From a checkpoint of a small mixture-of-experts model trained on Wikipedia.
Size: 20 layers, width 256.
Experts: 64 experts in each of 20 layers, 32 quick GELU neurons an expert, 8 picks a token, a sigmoid router, a shared expert of 64 neurons.
Training: a variant of Adam for the experts, 275M tokens, 8384 steps.
Below are experts of layer 2 (counted from 0) of a mixture-of-experts language model. Rows are named router (the router's row for the expert), up (a neuron's input weights, with its number), down (a neuron's output weights, with its number) and show model dimensions 128-255. Each number is 128 + 32 x the weight over its row's rms, rounded and kept within 0 to 255. Numbers have three digits each.
Before each expert's rows: "raises" lists some tokens whose logits its average output raises strongly, later layers aside. This comes from a sample of Wikipedia text that the model never trained on.

# expert 24
raises: "osp", " Succeeded", "ount"
router:136099105085088166098214110181137084135119095126104104122102114215125131095152127100154101124130084141081191115107133185141158120120111130134077121133150142129068059121114136090138161126058161141168171116147117134147130169130205124152118131158148154132046172107193108119105084113158134141119123165092185138113114091129162108137088123090177157108120053147118097110168081172185108101134
up0:125132136106120081165130091112152122131078084161103028192162104141073200084148096110096146096145099148093161105145146125133142061141136111095112165121117111132080123128119162096153122133063105178156126070089117140166125146130110115160164138129105167108114114117144117110140106228146128133128118131113105137147091111132125147140187113126145109091114100136151115161134142136019132104143
down0:103178120113173176172141110075144122107084165092108139136060120161117061125100085090145115093149160103076134094178114154089094141124165140166079144156135177139168114072183088168166190156133124107115145105154133174080195142104099134136095108115089122146115152132144116135103122137134102125096109137168110186068132135130105139030093140119073124110185096109127148127095150175144105099120
up1:154099089115116103128099136127075108180192152173157077098127143191098182161127102143085126175144167134115117127134172113110136093149114182145132071137105136116112195162143129133173142169103138140208169142131135140109132109199105138144110130152163135213115105073172096100160129134150191111111068121128082120137172102114095136151108137093135115147158084158149052126140119142201123092107
down1:111113198135146121162098147148064139116138132121150134094066162105146133142071127161149181124143124114096099159150146140123134181175124110150156122149173056123124120119075116109134108123197141129127116124181063120097122164129116158112122148120148126124133155104051164141119094145104114143186132161109157119162110166138105163093155127134140128145059207141168173209140163116137119125112
up2:174102112120132109114144135173138151096005133069148157072107136140193170112126123225180102117089158143082107128084106124116136168168150110071142112079184148112167099131142053130081113155093161129096114148125110105105121149173093097098104077108119112151103171118120150167127198094125163131155185166119153135137190123121135097138099179133143107123123158082149139091088081129177093128115
down2:114168127139077133137145156085158127093112053134110088112153158173153097110154175180070139193193112179139147139203115078146123110141081110168151203149142068116116087144111100137123109113168094145151178098125120136180125065150100181107162144118108049106127124148162178085128112203130119114123110147085102156153131133166097094165107052128143114142057061108104131126145121118132155150100
up3:092138134107153102154151170165164145109148156125113134099089101051153161167110123135105109109115109125119156075166154175095140142092137205176133152142153136123144131172130136062150105108058205088066135164115185112127137143139116117176168119185131130137147162087133075108113183156109104109095111133072173136150140153092164126147141160070174090175070092113165115104158139174172092055128
down3:154151146128116132093089187126130074130140154144162152110143122155120118069141138136137177161138120170154133177094121121135179095190098052142083175154123091164181169112133055190098123099145119154160123114078080115137121126086136107090176095124127118103210142077128139096106120154163130152123217146153122094082111131166123097108135087125124134100145181134118135189106157094121129203158
up4:134091102118163139097131054123115102138120112219117149088137136120106068147167118153134156144120131112185145175105172136096095125143138079103122124102156076125133091145081120135116106110063174080136131139085146147128090185065109152118102192115236146185098112169119142152128170158091139173181156098103136154117158093128115122140144166120186096111159186114126081169138139147151074152209
down4:053161138107084097132116139143133208080180118111119115122086196122142124122105159191163173117186169189096141164122131135156118162140138185116142151168155144154127123107079107138170081170122096136091119099142114092124123079115079107127200097138108084103154096131065086190135153125120135138098113123121104108146096127100130118144163108159124127200055140138091118116186102088134150141060

# expert 61
raises: "\")", "wards", "6)", "2)", "s)"
router:096087125009085156106144099171146134107203098098118114100149130168177154121112121119172107132142173106073144117111146091158131152170134143122108091150140129137146035147141130132170140105067111120115169175142104196134099126171078131125105112145114067141087057160130139119132129127119088161129086133132104144109087153126125191058046091102126161112151163122142145115136114161116096117121
up0:155162171119145115112135144108048060122108118158150102130154109159106081108146117138063123113131129094090132150151153141118186139114136140093144159180151132118076145165155101150153112153174150117123158170077158104133167098204136117155106143045105155046101127156143087123159178138093109145177104117124059156090130132138122116147102080190122169145162144181113167138116097170118172119113
down0:117152046124179116133151120145191197161097140128143073116081142129104157091102142192171139144110076139119176151088082134123084144195156148169129150154148105104105093107087158083151098082115111161123102103061168156109113183098137110127111129158099117135130151119174120096130071132118110156101130130108152041111105100153152150122130172101073143166053098143164128163143137153202111096118
up1:104099152019153147156099097100164162116165073134134135088124129138123152152098110147145103072148141120119107131172145126130121146116098120162092106166114134130034135143043099114140158161101095092162133154083139150114181111158073174148081196116133091066152115144112082120177149116091092118086109147151145136136143165107123186133119106155137113176136161080104125121055031139145136101137
down1:155152072116122112064163129115195164138115170128138142145151139117146131129102098102125069171118112090134152159067140128123118127106089176133149110068146129063134172131123092162147066159128160109119119161064086097099096150115188098154111104149117118129135136109125147176078135074168143143106064045109107120151158101160142132122082177163156147128112107089158151162135088095169119134123
up2:103128091079165105093177073141072120076154107089146129127157155147159169189183130158126114148092133133103162157144154108125165093153129214151133064115190078115209112124137158141140147169173117178120156108136115123140133093081129115183092125130109058129114108099165151120135087075135113153182080108090147079107097179149142106133153139091160154090148103124122122174118176101077124059133
down2:083108164147146089144029163095132122126102096173043121138103085165159118130115131130128113192136111146162156110122127100130116161141110060159096188139132100122096121089090126112143078139096154077098054114132144127120135112106113164070136109088161116128094205168134136147165094125091185119110136098121096142115185074126127168155131134108104102181114153172098128149160133098203113181083
up3:120077101075126166196108073124075141120179088148063093150152095174143196157091150120176140112133134060119135156083139141167125133105161158119128129150096157185128129101139136116116102087165124145164139130114117140115094174133132148158120155182152137148107071151135178077182087162117211132178074111146111080100134121149115120131156086111146137179123143115152184182173144151147138222050
down3:150117143176123172157164140101111136146060090073106173099135144140174114130165098172187104116142113081107120105106141149154063117143128159106108095112129078140128105088129082104114114174097108144063129130136128096127143112118090059147145147134153106115167076078156126178087131077117102149160184182151132183088127158129191168115129109072094095122152131127156095115089123068076126066191
up4:172065158067109097153159148136132119170137115110097136129127129127138077143131097150170094106164102059068112078120073147198127084119155119116158133168142170107102090081125104096147059130141158082073119102159152092153189212121094104109134159135145197086123104120128115114179135150165107122106180094114131134173125186138177160123074135101132162163145166166122090108152095190111136091122
down4:157114121095162168131134071099130169090107159084163088119112111192121115136157160153140115103094075147148071137119069109046141104187165143174163073149110083122134107205148134115121155163145083170136072139105111155155098164097118128162141104155150109152155121123174194103110132123112164105093147103118147150096082137119141089173060102104072141134120133168136047152130094201099139096159

# expert 47
raises: "pe", ",", "pen", "p", "per", "p."
router:128102143110087179131136130141178140107127121100094101110152096148165210109142156143168150132171101139095192094126123174138153132143115108105118112120089167111114032153074147100151140079132128149160207098085123154140112092180116120132101118076146114146129118122188086090102099173113123122093161207129100145142138071133146139085106106101066120091130107167110116159185091158110133104111
up0:175142108131132174180084128117171135132175132119145103120083127131187107162101195102058158083157100114096125131139105157113106116149107145146097116119182147092141090186073138091155134086131140124108165204134109103111178120128111125151071139167171164114142102098108099152142189131142135173137106090155063149154138145167092104118097138071132169094122067140145115174123155105125126122181
down0:144138163171140107076119157159108068107124114113138151159168185093153108153096132126184133178134176096161127119098177075140084154116172076116123189073188069131088147136168120171106101092128156207096094078193178142098060140169085110147082140205132118164093125084082121136123120141119118160148151145055155099115145110113101141122111177103135173172190108107106103096096150158143082113093
up1:107085118074148196175128178120166093130069124106096108048135073083120120084111114066150181138132098102123133119151145158089105144104160156068104069139141168134114090130111164115168183139161118116147167111096128110116093144187064097116106079137097119081082095138115092089173136168147157144112146151113128085142168081124182144147156103081153169127139167155059207073162113148115173151113
down1:120137097128115107144172142120134127166123092152120177128096115088113157172108110137108098171116134074109117130058110092102138133100110102131185180086101138126156070159134122119223047151137144140099133115152111131063163188110177165120147152187120116118098125065128118093139193105105124094182052064144161110076170135129080136098071173112166107147127096145120118173119161145123057076094
up2:107152117111082142116108100139116114097099161114117153154152092120124165118151130107109154086203047090110127096145124129168156105119180212148096192107093117144097081134077138166127150085103109139172176128096120057168116136111068091165074128126138137134116133108172131086126182153136140161112130208081060171152118127145173094179151139106145097143071126162091161112080152124174114125115
down2:092084071073161101155173138164155170080153162095165148132122169115117082139105094129109065159091111156127112117100164133106139151150110123146103116131180101145078105171165128121115102179130105109080090119189121110163111141101154139060182138127097140140100151156114120212114134124120138095166162052159202135087155125122123136143106154133113153145166162129174085129189130219141093050164
up3:121193130089154154177181096116180125088109139120101108170084119100136137177132036118151158113124085100087140135136082138143119174133126140160142157144084109218148145111146181122116134095117163160116157176148150210111133072153128131157102154113147121088103139130164119133146110165132147159150170108161094104102148165172118074105101111194108110110123084153134150188114140150129108129132
down3:114112172199070080070093157149104156108101137041121129086132177133019086188123185153145160125123171145138094113099137141156099129196146098132113107105121103142133134106164083123094161107140131092131101134161130122181107112095122163138189175089129158160126157148115169152082151144138166101127116063146120094106137133063070100086140104109120145134187130119094185139152144088086125179101
up4:136095128146080095168103122086100119140131055139110107095134113090119190177140120111102090127175142149091159139178141197127150124163153140153148119115157181069125111110123114110101067176135189167099121115118123107144094121167123112161202155087119089082114183107125129113137234118132144145070070140084130126091194096183127140121167123138138123122145129099104114140161110159118158073104
down4:107126059121179114126160139146074152138103180181128123141135128175091062080130153181118119150091147151159164101067192097116117160145145169069099123120108078135162126113101163090106125114145091113063153136074132175141113134145133135100092119204139188167094108118143159115114125109138125115147119093143182088122104159111119160158117092116176129161150132178188147144158111132183121134135

# expert 55
raises: " annual", " place", " National"
router:169167109080096158151142141219198134143147074109109108123151084137149141131152176161100105110103129154106185134128088130159147119131146100090102113085130138121078110138121132124203109152102141171150171139073115139122151095140132157170134170130159079134124105072244125084123105048143129102156097149179136122141092083136129164139130165093084131161127121175137115117165120151137091121115
up0:141128136113133139166157122184088080162069124219113148163041161095115089124172170131110097127177142111100136100067089145103159120097180187146158131038164144079114125146138093117132141135173131139134151164086177097192124145160197113156114153122125097130092105087099130074188148111148117159095100171087110084073123114153123142152164152086103179088093157114184087086162112157118096157146
down0:124103107117125148121110105082120164115153111100168059136116123171156125169140113103137156198149132093095136092128129094100123106172046125112109125201089117172112068137141177093071131076151091116129123122185120131131166107116115151120124155071075149117152135146142106138075143169129084136164113116142135162160138174132110080128111133203214090087133104126040159191137108099140175077161
up1:119140156121057107149157163095138107138138149163124137096139116133129142139152105141099159042100124154126131083171099107072163157119151085074105126135135147128153047078085191158099138176128145127137171088133188134083211095150130198115167161146124111190154149118157177130103096149128139088142056195145152125111160167118161156101105138179096147149115136187206146111160072174109174186099
down1:121129099161138094117162061147141142109159142121198170155157112068107085081173156192137129094156100066093124124108077114131112161137137175161170113100095158134083162157156116146128096117098107130157070117136111106184103124171148084093101113130146128080097113127113160125194138169118101181107191093128100115103132151162084095176145135145140147137105102058107150133137106119141149115150
up2:093213180135042103113089127151081127066114081134129153107182134114127122136101125138086120096175125096153107147128136121146209112104142135073115092110149071117120132124194139114099111149112132116097147104100119165110175100162133174137113094133164129143135155079134097117130094110113109183112105141119187171144143106110138085097147110142154181159120108112112110144136113124156113158111
down2:161079149116153084093143066045091085131137128144136126132180134123123137130131150122116106170095144130111155158132159141167096164158088111156151080117129103155161195120105096152131076131117186112165123106131147150147112163098125092084144139085219132132136124090045154073149144173108085151147108171153075136143157109136115166148180139105140069119113105128109118155076134123132108051151
up3:143096110120082153113131129117147150125119142165052146126089105095081122181145122131107097115102152098083142147175082172167115142187162123138180090124165174129122138134156130104089159149158117155101142111143126121142156192168081152113093143124108085102133134130164135142101132094107117161219155145101128129132102120157096163101124128096096086172154152119192114111130132139132150146118
down3:122160193140180109105156152124102133104128139086150125171166125176132094084148102135129159108187119109191099117105099135120097109093167178105063152123092129102180087157171144157175134102079142133121147118127142195117155102133158124133106120148108166097151178153087125187131152170132172139138127136168182084148153092114125065117140132138172231106125110195080139126129075132108108096183
up4:165177089126143090109180139185143133116162091145114132075113090110121093142128137085076116108160118125107162179144202126108167099091177149105127119060101139135161175108191118135193098097132158109119166128062123137183180134123161135187076094206122104117125128121129130136149093122193154123086147133119177093125126041123161154100143137079157096086123115118157106134142123092172105114126
down4:125095092130162183168115094110062133087107150127121125119126126183196126150170105194126179151138135088085113076155078159111147165203060125111147055220129089118129089130167183070112114150194128151110147129133114138128172149099114086132129169078131130139098135123166145105088157128106127175109101127110095153156132161115110065147149119128159101165162124170119125193078132136150131145101